{
  "experts_per_token": 4,
  "d_shared_expert": 64,
  "tie_embeddings": true,
  "init_std_o": 0.0,
  "seq_len": 256
}
Below are experts of layer 6 (counted from 0) of a mixture-of-experts language model. Rows are named router (the router's row for the expert), down (a neuron's output weights, with its number) and show model dimensions 0-95. Each number is 500 + 50 x the weight over its row's rms, rounded and kept within 0 to 999. Numbers have three digits each.
Before each expert's rows: "comes before" lists some tokens at least twice as common just after its tokens as in all text. This comes from a sample of Wikipedia text that the model never trained on. Tokens count by the router's weight.

# expert 21
comes before: "\n", "==", "The", "===", " The", "In"
router:527554467580471440506418482508492466464559544447471514372506533387486499532383554499430505441528432569491497509543528434506430446513563456556426508477507570451547541536529572474433467402510547530552451501500393594525555520483448462519516455500542498441488603496490604499542443541528503488
down1:409554457523474484468460399512448633565452526484507443508584487532529516604550510464516476463496546571537492524587463478473417537468555450544518518434502509517521529593555517571479555439438563472477486524444384526579497556545504508475500523512464497434472466530424582510598502475411594496
down2:441444573538520415460600485469426506424493504523491585445576509488474423521473485458474521457443425550451405432412551578499566548522443506458372460552558445527483522542488533466478496536531490471440456506566533568497491507484452458504486492507552472563528432393451534540398481572537434465
down3:549479504555424526507501599477489510440475521465460500434543503543401465557525572434546476491511460489465589491473523540514484493462590511537576544517552554501523504538485417544457380551448548510521459475504473486529569532573539496374494532461409431543347451498454552464476396470544555531
down4:537398416512452470506521594375486494478523481542458358538494557449482494480484543432492517487508493520536472510485520510565538502564502425482565570556509492494440424523554580506505493428547489563469395477431590510529439426550420515448517556472488511440465534510506484484504447576471612403
down5:473469503516522548432517466497500542561529445509483505496469474486470536448463609521470508513565479486586354480521470608439508482422488466455447586505535543492509527515518583511497508492511386474614439484539513490442593463424401443592526570601561489579487485471491480537526498468513412437
down6:521508521441486541398486490575465538558529521535606482520488510556559521559517514547496474499444555555448533484593573587617477457469471542557496460421528460466483567462366347449511494456481457487458533485458421491550475522414579489462463505503495453503480511442436495623512509512481504463
down7:521451495499477439540530435445480504507500489546427508519487519491450476469586517534560525520497547541535451464461375491395435598534514575493482469572486529619499584459557531448498500508492513516459513434551551575512443422424566440482495498451384434503486532534403533369496509515535566563

# expert 123
comes before: ",", "s", " |", ".", " and", " ("
router:518612542571507469511399513416495389472601496447482558477483506466480610501467491500457523400440450540464513502509517490539580423490610465490510521513396492460529521544419586517574455511469509475522515491469438409539596485523486538540420475460464573556520441494563516506468444472516581510
down0:501520473453435486505571445517512528442552515536530521543614511427510526448575498376470540480507539426474506454538466580476433450527491525485515565441445554511379515559409463545532567535425435402491501558541568447555530593436475570564494503497457565497480555494472480507485534438397479548
down1:480492538384523526479609529433435547476520427443454446501556401439509542509532536497472520494471497442515481546458456579552588412461511447476520632416482487484551454545480553564428531500541487441446488529540484601402458500514432488498493518411502539538533434402549439470545497531534489534
down2:525591499462478482498500466569457446437462555544500535413462509515509517570458483508534476374587484543605516525589610556439543536518448437558507517535545514475542433503543520500525474496456564554465445451577554446498451419437472441583480510464477508416494655481472496503581510502537541508
down3:518470570500532517539462511452509472469593524422423469529522492422384429444550460455478516528522554490553531437509500456473518490410519531557555514496503519552402560435568435527446462546578622533468535479509512426428434568474389482483545450449515480491447459619496482482453587516513555463
down4:460580449542505533519512552505509491578437423472490509511560429527524591503515629433452562432544580448603536473539386502482611493503568519522518509517483585437483517473581509457442485498538521546502533515500434449447525457510495451506444420487442527564520405470517505504476504374462498420
down5:530509558563509424495489457409489494476522403552612540440421532537479595526465406466523567482520468543517488580535478487574489512480433569500358526532533470437482454554469468495530403473538484465531474466499467420570540626509491504508522439547515489479521404474521564530517523443496457605
down6:473542470517433468385423548600568477507506462533476454506473618525465507545480601465440529524513511468457451422467555477562403513594523435453455466443495545427503542502437422436469411516526456472441441428446471570479424535487477492466432443559460500545511484467479408530493479460417511504

# expert 78
comes before: "1", "2", " |", "3", "4", "0"
router:602469500617508479560419480453535507399487543410437565443472499476431494501465482468539590433523409591501573600478577505517505486509479454557518492564437513466522451490512471501604423440497529495554461418472477454482502572516495535546466513562427499504418507473545582441495503535539480411
down0:492509531410507536461410502544569488454471537442448598523513491417402504487530494565529470515517494487486500522461509635518464638528478445553470463455494551427460552522470521526516514585474581528538491569489500586437534513485496527401478573458515473540513457458495557633468507549518503629
down1:525472552486516502530393482573438454530397457564462542427554452532541596451516630465432487479483518485481410542576495477469538469453512510490463436446475457549523442544392471496537481421562496513552440499435621438413586491492457504585484481531478464486430423503503486456498449528543526497
down2:497477455416627452491547524538554554395450415519520526465434439482427515528435491483468426477510578396478460470530448454459495501489443406497428500468542478498498560457480469522416483521438482496529472437506494564388523468544489495514381533500562504531469491572566486448443523387578464464
down3:480475505487419488573512449506521454511418489480417597393499453523490497445457524357476474475412389476473523477521440540545539537515530485495592536488503632425551419447554461531474524529557560539486488462519538442489547435438465537535532572510539509560455597566454450496516544458546483465
down4:499506493512541460500442473529556497483485502527493495499543487575557502523458481526471500591503574561423324567496429563450406563444523509547506450541468410505459477562540596555531507527508508605523548515525562526489455595458530469480437510535477450512548483556569552491459436523521637576
down5:404472500391508445436524584485482494474493481445526440552536409559465471495476526606490482524550512500516384527461399437494411536471482473569511463494643525506432471506520574516472456574559467488478549486529468501532388477532505485538581463512438434424453458446437468431474539493522521433
down6:545445416471535571511484502506550530540536473445435476480502504544586601535430530528563495498592495448528428524420442462539462600540531441490413475531454527436450500490495484522571489476460467519469514500549577398478546529520443587541536504587549439583442425567491430524456492481635506503

# expert 79
comes before: " |", "ing", "ed", "s", "er", ":"
router:583547581486472498480494522406483440512479500448472547430522540550467486519380535471462549543487418697447529553569515446517553435470544499553441444528399529464512428448475517449593421479478562522469495479529495447489520477586492468543514453456430453441437547518518485471457474536496548491
down1:533505584497461497512519488533457455470507526462448506473545588498490517437578462520514600456413449602563448511456487484527398490450536576520482486611511539509428447406565535590592430535394550491523520418492513526485540550534458528508401452550532497471505450429475486536493500518600549561
down2:423511482527573470537489553416461510486558450537527491367454500492552468579498625507434487422522512486448473540594505491494459521511378505560517541525410564480505456493446602504490462452447505578506483486509489503488517537503526538445454517560552544452488514501381497605462488548457398407
down3:498527542501545472450564468482405518448532579526437551469464571509526610484443482515543541529436489482476486589405572578444442488420535505521563513516467577519559439426544463498450553576437458448520500567508431450574536584490544555630520502544521445575460541508498459537536457527507447439
down4:466627508525492495462522541548436524419461430552446557509503507520584455514535361553482447529518511517498552561473487604499526457444434511548496635513418530421505497594516427545466568491421501578517498604476514484549395511507447473552529455525506465500550469518539535518514472463577545523
down5:504435512419467481514449464448535419463547434519527516440521475470455445456507516546518512552512545536548508597530465561504628507472416437446473406448495409576465456508452490465540516495467436434555555569569527506546383446465516529453560427500556502454438624483491400466492522472539529493
down6:559476540504503550454493467492401463441501500458542574413425544554540498442436482507500480585566506470453527533416531591488393484540514504554532436499448493431455507512447449447491341559503536492488487511454441526505578462454499463489378588510532527530517493561441509580579593525479494470
down7:508533450392532360497535521472475593531497529560465504479464494497500506411531552551541506468498505512474537530514407460429412443517562495568494507592491543460452592538489454470514496512491539547474454468446539460535506571577472490592530508407567525384497475440463491444413610528502419455

# expert 77
comes before: "\n", " The", " In", " He", " It", "=="
router:559530540509494506495514475513518499540544543481467504454520576490516493537510540492445560461521440532533512473566467523504491507561548395545435490620476579487547545491509560436518420450435593536502475523434479456514518595525575545459438490573527423527431504502600556548427419538650612507
down1:463535489502376523558563482483538438648444585528531495524450550483436502517581486512491472456464529422532539495374529593491474523531470512530514416545493520485433420629487551449512549561491530455474532436489579582549498418513521526561501474442535476448493511543501482555490555543404520489
down2:516518478493630457470535506462476508493506488448492606476518435546441594467519462540441416582519538419462558534486502496526512513562468575490502492432606440545528457518500435481530469532519503500512518501592527472398585623441573592510474530502555431564510463566472425458442532511572439515
down3:407526522521495483477517460425472535482523432542433542532532554540511533502429481533428408455495513540494586529534439461571579434472415569438490459432462516542517486513433448382461513456543473455498498436564529479552543508564450456530456586566506510451432395384534529557499465444530480412
down4:494486510457440518526540457519492533452452505554480472450488511507457553573544536437586621399539431547428490537505479478403500560564471548497559501562467487501586534504558521590466452553451567511510457549571515578503463577429554407619469489494536438502537576531483558549566454478487581521
down5:558473502517441440514438477488483429513483524485449409475395514520428525428575457547529417511525481522467555605611499521438476462537510526472479517517435606482457523441484600424506547494436518589539559474472550428443538517482513507529515398523473545491474533614474443488487542572519396545
down6:506513482479498465382589543574489508560536584557516474584503546511528559442562440523434444491506484489568480487539546602483507473500421491555492501522514464500564547441523480454449499437478593507522386555549617525427475457477551552397410497586575508446515484507514547452589462500473532535
down7:522450529490451543570593478426417573510490520545464549491522428489464443440415519448586519542477448415464445472459386474507523555536555422446563508550500495474567479461593523518543493505589425544565464488528464422521572530516466522479505604467552396555470475484501460488448466578582512518

# expert 12
comes before: "ing", "er", "s", "ed", "ers", "ow"
router:472585516532480393543454518437517439500521464491421587386472461513486566611503528527525527421459425545477481514515529427511478490548556478502429632549447543464488485484436474484531490452444537597481421414516533566516557470542551447598445467430477547448523505445528524480522472506572570490
down0:555535588469575492505558468476462478466540433394604467427528454534511495571462479526410435490551439464528454445503510561537421493522513519501463465476452433449535558499496642482484544439549401530549476505496574430545604496551528452415461419555483482545440514568494504549465469475437538511
down1:517507433480480522519477460569443532484431490510562434520563509479539414438501569533539465546414432442527552421487445462483533506498511449482422518498485534467545536440531460446521519393543411518522470510590543501451508459430540416515442556588426478495443533526446473468543574376477505357
down2:487496455513460409487434531476560521512535535501532519570331537481448522409476457525621550530431535353478446544526546512502556469502485523498383427526568512472493504497494523533431454463505555517537476524503485507441488507516528586553486531463446521449499442405492613482465580515530502577
down3:506494526430475498480459380447569541490500475524515530485450592436485458542506464516458492537547623473469473525512388479554427634522515504487551497396487512500460485519548502588445482507484490512533496508528612509523611461445530488595392546544511432591434497482417441475491511453491510449
down4:475460536451496570467572511484430398471471494469567451526550539444506558454601560468462546447559509491580465532494608460449449512497468508505526521505469464526529392515523485468426552484480430520443502444549476401518357514485382474545439387524519460438457528540512509595477473460535528490
down5:496479476428489509437503542519606509494507450529437417527487453516435484444460513436547504509458513489489490533511455463563552576421571441543516501549517519583579579451473527540520478461453508499490495579426527538584583495507502484507480462562496413525632465403588491455489509433604498638
down6:503458572587391438488589585545482414435426530520397501510458446513456546466536446574566459501417452431459490512436560472540488481504471478494513556493475586517409477556471558521521443446378514498420476528436484516460531506558452485564549521507538433407529517449462516442495495520581463501

# expert 61
comes before: "\n", "-", "==", "The", "In", "==="
router:545559524610498536480503489459534408531624583479435459429442530453452481466465611509517542533520463553442509481475554541494540512497506478541398560505484539490559486588539537524473416525555520540536452447416483430475590446541468470491513462465465534446495583471557559521514409597555580524
down0:549501523452428546425505487449558502511464550568598484455531464498534439580553419531518564472502485522578518535472499500524492486541400423487520509496532539540517480530502486533467467360477445485562421622502496578540479566528493479487498599478604499451567501455496545562473585427502449621
down1:497476459501413423424509511405467513518462520590404480530498585480452436432548514566534404475373512583512519527469512458569495504539443472496452525495513599500428550506455553410514557486435510589458470383433554548559449458550554401496520505454460494484525541480513490534479489457516557490
down2:472557488537396530479524407557457539438560479475520459475563527524447503501432402476425555467547486586484411523472461515471524457488533354556500542558529529555479576499520544535510488496517431497479468443485541428511454561542523399439554459499529498422499580354496473529576530515445466543
down3:434498497528519497470575539453531524594525446543410542546490462429509509594461504457520432499630559574652536476474511476507574423437539517596504499548509419532433515434478468510488540438518574570491530551506465469420524557546509445456438567460519456536512503415570477497494505489561549534
down4:541537573499472456496500492450475478463552529486458523459496504571439434555554512500534516426497557479506565485467430647474442528553516617549516493539489517550527493521488406468424454499447530475443471441483466581611442565479491529369478534441447465570525466513394609459473530484449554497
down5:478511487523481499507484462518441479470492466580498380567545374522434494398584482570584517479520481429529419417459438507545458579550584474493495571459450543566484458527535407474475464547477488510466440425505464596473482458478512506475499452534473399494525544473395518518548484444398458508
down6:496492461487459504474540533506426403496528524493488477585536474464597489448401586497604514539511535428471409471492542502523478461499530505390523617500549539602518522539522529537545511516445520578506492592504497424492482466572412564389499489568515563506452497546581501556499562472428530575

# expert 52
comes before: "i", "a", ",", "o", " (", "z"
router:556600482515500397544450522434534397469467530443403604504394472477462515561470491523460477492524461536437563540504503396460515490469560465508454572572401487411493490496487489429464493420483492524522470505454430495433458554618484511502493495514512541521429539497546509549509416487620554514
down1:455589496490532455492508555544540493554518485561488471461498438458440519529471398476470452507557525540479563447391601493512557541488494512565517592399462475502543512429431514498558578425532531535567432536630548395538530490433531418534552542564557427413467537537491508528485467480489534488
down2:497444480568509527467484552433550580572506553496450569501505400459491643466475620439419407520543486467441540452487514551470434492516497546552454577432445479457434582505436517524455442465396563498524506546568557423490553503523522448563545552517565513492497475558500532499485466427515525458
down3:471559455563488561470499530484545557508500520481508484444418371571619525530564444556446464467374416486570631439484514499521399482459534436492589513531550538504550472465524514446550557565467532453458456473484483586571489476494508555572529495501471470509457512550503495544455476403502561479
down4:529466595525597484568519493397509506460558447531565452508523507536613470441560485564444508550485476481510438477468439546547478570495526548417447554398514418505531481543512515507467537620484510411553572504544555476493448480559484519550498488501529490574439494572485396500538465620472428519
down5:497490461522602541461493503551443450493554432511443433498556390447564474476495433489539550578519582487497476496412439416523601523503434492475398443467448519527521429463475528492433513535540506465485512477514471539618432502458560522407464563451541608500461487497513482409503533502390508549
down6:529566483506445474506451436456481600428501399546455422394511434455538540475510491423466557482566526491532473369415497588421480490515498446528547472401482440507518517491475527535472397528564416493559499488488460554460475486585478471425462495440512516579560521414541506540521490527557479568
down7:404412454449498512572532505485467607510586458409580456447441438443501521544525547512503574475572470581504526512538486538453531563475506464528545499466495522523497559498483527524550433622497556547547421548468500507489577487546589450489528563417485464437531518393483556572574553488527466424